Weights of a small mixture-of-experts language model, trained from scratch on English Wikipedia.
Size: 13 layers, width 256.
Experts: 1 pick a token, a softmax router.
Training: a variant of Adam for the experts, 851M tokens, 3248 steps.
Below are experts of layer 2 (counted from 0) of a mixture-of-experts language model. Rows are named router (the router's row for the expert), gate (a neuron's input weights, with its number), up (a neuron's input weights, with its number) and show model dimensions 64-127. Each number is 128 + 32 x the weight over its row's rms, rounded and kept within 0 to 255. Numbers have three digits each.
After each expert's rows: "comes after" lists some tokens at least twice as common just before its tokens as in all text. This comes from a sample of Wikipedia text that the model never trained on. Tokens count by the router's weight.

# expert 37
router:152090098137179083143149087132068106189096128154076193134164149080183153149109116105143174098175098169155117109123131119147136102071146100097131126115164137165108095082086209114151122102126139
gate0:157121232156137075147177159138112134158133091098043153123154138089171129107054123150046132086116199126129108155148087154180148102164112117084118120071118108158139126128116164148137140142117133
up0:154127139101124171140144136159213139133124128136172132190123148121123136105129106214157160154107167127076126122130171095117100167174157131112112082040122119161130161115124165133142159106101169
gate1:126088202148139109170181118067134114224169096093118140185161106118124142057162137090180058128136145124142169108134139132134188136161100124099131137110117147124143139036132170120137070177095131
up1:178083110168097081120150074122112066169120156114139123111152145173121141112111121069084185096136062214154093093155155066124178127153127116150103102132154170133137103144125116112095142123140180
gate2:134069143134092170101122188105094116070075129109158104147113108209144146086186112167126121117118183143109164110090125127211114177092086112131130137131133101133154112111103114121147181096168072
up2:148112165140103150112105112143127137133128058105161069134112168169133135131124106156145118141128141119120134172145104143070099034130141094151128083161104091093105139135141126156106079120166151
gate3:120122197130076102156101160134113167137113121140100113157131170113072124130139138102131136112122137104089113131105102083155102171109136209118121125112115142145117157132164153129129168073159065
up3:080148124163078143124151116130150180119072140102090197117122097069109095147163147087117113132167135183092158068160113121065103169171074103075145098123147125192135151164153100125103139100110113
gate4:107148080176147125094104158137090141189100096157143181145158197126124108146068141181063123084113118102122071110135156101140129114146121124136132124099127119107146106096116098147197084163138097
up4:096115121092114147126165132126101187114116145152122147128126061144124134097113135136073128083083065100145079158112146161143088108117096099146141148107181119165153158112165096135140129164130153
gate5:149140157102106094125125177139166049070104194108127120140094188143116132155167121151135160146162142111094126126109134141162089193111131120142113109129152067066129105140157095080053110069141119
up5:090143190094136110180117136161156144149144084181107102088145130148134166134136110170135207116128165126146178088126103194174148113072166104102132141129104184119163095148157173121191083110112082
gate6:111121163127143128156142153095073131167160138160164095143102146083096078119151077132135120125139146071147166089133139092181074164115155090119124153093140142096091091165108088126080111143103102
up6:138112143146099109078209105132076120153169106108036123142089126168105144094108172145196171140152140131123129153114137149076143132095123110166109155109134123064100212137154134109065137095117143
comes after: " a", " his", "'s", " was", " is", " their"

# expert 10
router:135093105173162120163165107174082087160101138157090169152174159098150157184092099134158176106162115153092141086076151116167151096097158099100091168101144085151097087102101166097138091096159118
gate0:145080142154156109161173112105068112154112142177084118160166166117135163160095072143128142106149126138100155115101173153173150110091148136119105119104170079176129113081068169118147096126146171
up0:119176097117135161073149076135124157182094126123141111199112120094177141153136168132158131129141092064133056087115133106063109107108086121180094096029118178127148173175140176129151174062118124
gate1:134079168131091142177140123143101102179092148137104208136190124124131138127110148096132163073148160139132139123107147134105171081098113084122137135124133072137114121076036142112157117103112108
up1:064102125155125092147111111120109149165077144092136134133117132128099127135202123074097097142106149165071148080095040118180159081118143082101199111122138138103138097124114083134128117099112161
gate2:100125129177140131142168126121085098157097121151094163112167139088135123111110070142128135106122160168068140086108170141177153115023155077098105150124173065156106112091119107085143088111169124
up2:192105107127117070131128065143141121129088096167111102125142136150117169125095079160092116174133193145138137134111097138154160067149118128101126108123098077141103098149135153071165142109156125
gate3:153099118166181119169173089142099082184091138158093179143188134092158151137106109154133169096150121160102114097083135152150161101079170117062105160087140084200113122112089167099132095090154138
up3:153184144081155126117193123099110152102179170138067136105168105081107101098129143113112131066135127160161153141122134145124113123042077094082165099107147138163111129170141107109100149124125172
gate4:162123126200114130113104113161094144160103157161070155108138161101159099140097174146086100107094049177189084118129145108173134059151107164115124136106108091152090105129138171110157154098132159
up4:154105172090105084069199161125130169110123194129156121117120162127107152141134147135104123137122140053147095143100125141099096098123177110206166129074123110122108158143179170136178108152128108
gate5:155138157154166096186143135146108144147105117135096201158129141113150123138091100161117134111168139142095095111111110195115174131107143087096084114083159084135119103096103182082110077068148161
up5:177158163078123060140127112140172124125100111109122149131126077143081125097151105150120143107077150093089178129159130178151156107179112097172146127092143169122164134157131120137136079088108052
gate6:124067069126179116162102168083132097153183145091162138187141093084140157117131151180135117096126125115130129079150158121156144090090100132087085118150143124172149051135117159137117160095092155
up6:111108079156084116157137169171116112147161136113074128141096088105114161116164139132136183159124082113128096149145158110161097090143158122107101081154135128111160135183114137076091150110064157
comes after: " the", " The", " O", ".\n\n", " an", " Location"

# expert 22
router:135093105172162120164164107175082087159101137157090169152174159097150156184093099134158176105162115153093142086076152115167150096097158099101091168101144084152097087102101166097137092096158118
gate0:140097113182165106169170115139065092150101145182084156150163161082146158161097083156152141087152132172104156115098152145164168085076166096088109144089150092145104115090103169097161067088153150
up0:146171065140144161117129111165090155168066144100115090121134157114126187099177160197182154157162093111112082151137152106128119112148166101157124194102138137119157134139095129166189157131163105
gate1:112102158145121169163144143115089091138130133116136142155141113160146146113153194136140072114154154098166132152137181092069098153102126141141126122145172093143128132078055173115142099099158117
up1:163069107138102074093133137114118124147134118134139077175141108093014124090141092149140145146162089201090162108158064162145113102141178096108117113087101163113128138165137091125135139107150147
gate2:132136171136114066174176096131088133139103112174049175137188147134140134137097075125118189099117100154097140096103134108129126095073155051106112148070171103151088076111115095109133087035130086
up2:179125114116077069164155128088120118154133031085156094106129121167152164102154108145090116134112119159186142117145138162089125104105184076154123108143118150140090092153202125098127113118097093
gate3:134119104137149118143116054162095104149074132150097178122164202125154131143102112109159192110108143158105130162071148132146142110095157110096150151116143103177124111079073180088126100073185134
up3:123112201120065180154175107150109123090143109123151174119174075075128121156116155100109107127081128146112145118124119127102159129152113086126133075053122136147105103154141087172142136111151139
gate4:089132081161106184110155136157114127134086136119152166134140157140155103140125172068067104070073146129171110143156127160162161107112113123128120179101106153141155080115159179136131104104151118
up4:088125165121137146095109137117094158119145173126158152088168128133122139120101147139129156154149119129081083171155164131121190124131108138170126116117124119122149113077147113112139140098148126
gate5:138126096171152115187148088150090084133090138155075162141158128096135152128103090149165154113171114137120154085083119181142166128070159092082075165057130080162110086131100159084138088086171122
up5:199095169142117079150120129132158145142102158123096156105107066080124115142155131181076159168026126093154215075133114161105163111138118113134138099149192113125149098082191116099109113131105109
gate6:130050091157160138157151091094103092185105140148122152166177080090157135126073104157125156112112144119122137102150134146155133115141150077118087151096218096184120100091104132098110112090118109
up6:134151099133090094102116167114080137130175124222105143121121104132141124076164190147175158162138092055182187095161140163142143094189157117114101146100104158184131161125158133083097171123076195
comes after: ":", ".", " U", ".\n\n", " with", " for"

# expert 8
router:107102118148156084138176114158075084173141120141130172171165140103158157122072130155196162088172090143075101098118140089138142080115161072106115122087139095140088121083110157072125122090158158
gate0:110127150222161132146174147102113142123148143138094091143149129121104167126100081117097136137115224145103144159146145124187117100135147123104122141117147153114176124069079134162097157100112133
up0:149121112100156146122128092135144172142091091163131090181135154153171124170137140134183164229112187147093138102120151052096117125114099113143141072059183135155139084183102148189091171169089105
gate1:123142168123089180129131141144131074155133110122131176156106075075120120115122173140151129084145133100139104088137179116127191132152146097123126123130124117137147100125085113112164107157117100
up1:185113130107092102161134172148137138128098132112166184101124091072117123123138141122111151080075122116123151101153126153115164145133202081094131096124168145113096095176120146111158084106155135
gate2:116152097112099134153104160105141163104144053106141126080123147140154174140123050154067106144115085161076134121103113165092118129068192072128125195074114052090138119119094068150167084149089099
up2:137087145127108128147131129092164149115099049091195132097134123134143200131114143110136122145109112149133105161120141164086139088103213123119155139092141099098098111139158099161138109169117119
gate3:127131171155097158110105085103138124131123169148092113142155127075121133114132154137173114125099133179100076145081119087130089159114171153131147151131135101113196131109156103075135138107104170
up3:121096117149147120120122158149095154115156124147105135094159121097084149139122132110175097057198065159077100151120151048173139114184116112170128130124121126176112139224132088094150101118128122
gate4:104172085183128147103109154122138137140102150150096123167140151092119165150090128151076134092070069139141089147117150117173140064114120115180160100091075148078156106131165184132144171122160153
up4:107136175087097173128144140106094139113116112138160137129104106161093222145076181134087142131115122060149102150129146087125097112145125151144144092074155144163187072197130103158142098141122110
gate5:141168089091118122185107166119117150089116134192104202122129137139120092104171137132081101081182153099091093120098114148150111195084148136158112116046135130096116139104139122132131110043151171
up5:133138145087165101135101135143154096116121120084145093117156150130081128134153137156177208153097204104123161133133120177157132149123098146098097106125129190117167143156192102122155102165099104
gate6:091095144155157126160124188066077165172088123095152170115117149085117109098180109105091171117143139050167120087115138165111123128149132089125123176083111129128163124166115112139132135138127143
up6:131037113131107061148182165124089169156124102091087129164122130151177144085186111129135191106146059088173143153053117120116097115169112123108168148110141160093130162159160146119130109097111148
comes after: " in", " to", " of", " on", " for", " by"

# expert 7
router:135093105172162120163164107174082087159101137157090169152174158097150156184092099133159176105162116153093141087076153116167150096097158099101091168100144085152097087102101166097137091096158118
gate0:163087144186167114169162115137082102175108158167087154139165157100170152153079098135151152099164136132077173111092144169158123074103165107086090129077163116148121078098093163102147099086127136
up0:179103122118125094100141113143145113118113102129083093160127105101154134149195099139207137139120159139097128111125129086133150140090141090133136130098076111175133150073090167157158093078085141
gate1:157071162127152110179130116134122084168152166066122145163211127126142191089119104139183103109115104074160170114117182114127174122104139097093127146152119140113143049089130198102154107135161119
up1:126111124172101093147200072133082147119083111140113104157120133115151126134126165136137146109115077176135154121127155111165107126086140122109121154083173147153106146134118124084163053154141167
gate2:086147179159162119115162112089065140103138117156137148108174167093187104147130073172120154175127122158070060135100148143145105123072110054106155146126168130109155098167117114097146171073135132
up2:082123177135080128138130157123187111174123073070174140131138131129193162121101130218067134105057143157129148101143097195149168061103135073103070082101164076121157139159180174154117073110121133
gate3:138090148183151106152147088157076099190108120125104152144171144104132170154065109123175157096166105136090140128072162127143169101084166098115073164126144079164087094076110179106159068070167133
up3:186119137098125073125159150166167160112086092153125136161116146106109088122096142136113120099130081116140166136098158129135124156190128150123160154107116151149156134198137120163164107154100168
gate4:116111149169168148125142117156102109178139141179095174134152167115157141179087129126144161087159118145131115072066155132150154078083144094083111153072148122156091079113086164111149129111156156
up4:099125171108122160077106176087103185116134151121152109102110162156185143118117129098070136131134121124124138138125075104089133108103139104139151103147160126109139154160132093156052172150145138
gate5:114180157136119095197156147106146101066102119047166135105089122113106120073131129149117125110154167134113125167157122110150155168137152089105088150069163062123155142117128127114095150095131117
up5:124112144133116079169106107197144139135182164079141144168143079131053106157166185080131139139170188115129179062157111166159111128070158082179159135114104127078160176123164100111110094119117115
gate6:155081128176151121158145093137061097165113131177089161138166148078155145162100092138135169089159121140099122086103162147181158091102155086088094134068169104173100074114091173094143096113151131
up6:160123163127037118159152150152121119124147107107130138166084087111145127090184132148133159152125112136191123159106133119099155095145108080097093103129111160162130179144109189095090161140109161
comes after: " (", " \"", "\n\n", "==\n", ".\n\n", " B"

# expert 35
router:134092105172163120163165107175082087159101137157090169152174159098150157184092099134158176106161115153093142086076153116167150096097157099101091167100144085152097087102101167097137092097159118
gate0:176128128150159146173166110118095084171122140167062146145140150093146165124092080158122157113168121156107147111111126142169173101078142123068115174113165093164128121089086180100146076100150143
up0:166169092111122121077113158100134110189105125137120105198113231100127116116148136232097118153122126123125173119132094126155109098112106129115102162067077132161197157174129172120163136086139103
gate1:110093122150171110156147098109093096182130132155101142144162121108167138155106168158138179029153124149119168076112168149099157081094133109120140125083165116123121086100074174144147065096125125
up1:118075140108099064152119105111106140145054110160158103129134156097127112096162167090170146117106110191078195078111074162149172156191152123124145072099160164117177131109071113152146103112159145
gate2:146103140118121086117101164116105123096121075155135114067107154124112087089159108128120123113134177103147123119132164111115095160012130156115130161135146075095160100160096105134044178060157050
up2:123110142120117121078127184157172111191099083145189127154148158101119139140158143138094123177100139150119099110151098209181168112118101101110096138076154135085087123148107167118147087162106050
gate3:091097130174069113128136127154136166147119151185164140183118129201081146126083133149118093142125118195083071139100100136150112168114124121175094129133070105156086111105170130133061137098087122
up3:194156122117116150169142150190139150100118143109097145176174083088116141094103173103092077068115163110142191181076124115117088179140075137122065087140168151133093110137154131091151125098129132
gate4:125127123162125075076069146134107094140096144156118210121185148063138121102107144115130116102085118169163086131175122114147136074094139128105140135109161102123121102114116135093149118169161162
up4:137126184094105075154090144125101136072141185105131110126088137110121120086123172099114142102084129153166100131104126068140168103174139156140130166136088139132158129139112102136160138114137137
gate5:107145112172134124187183103172087074158124152141102199115141132123131117138069118115129176077168112107086152109108147151111156104083121066091105125101168072150087090075109193091155080084153142
up5:188080146102163072101090127150143142092120127161080118155180139093143180141204107192134124171103113154184162105128126135191089122112162121098086153075108109123115121155134094100112123096153123
gate6:112133121152187127176138103132098056142110124166132150170145130066144130137129102142157164079085169150151135115081154112136137118092109075127097140039153109146081093087084190072163105101155107
up6:126109088171085116138163187168121109097108159117111132139105120105171125136107084101189174111145095086155127163177124186159136075105104125202147110158096105142125146109174161162039095140103148
comes after: "67", " Best", "0", "math", "2", "79"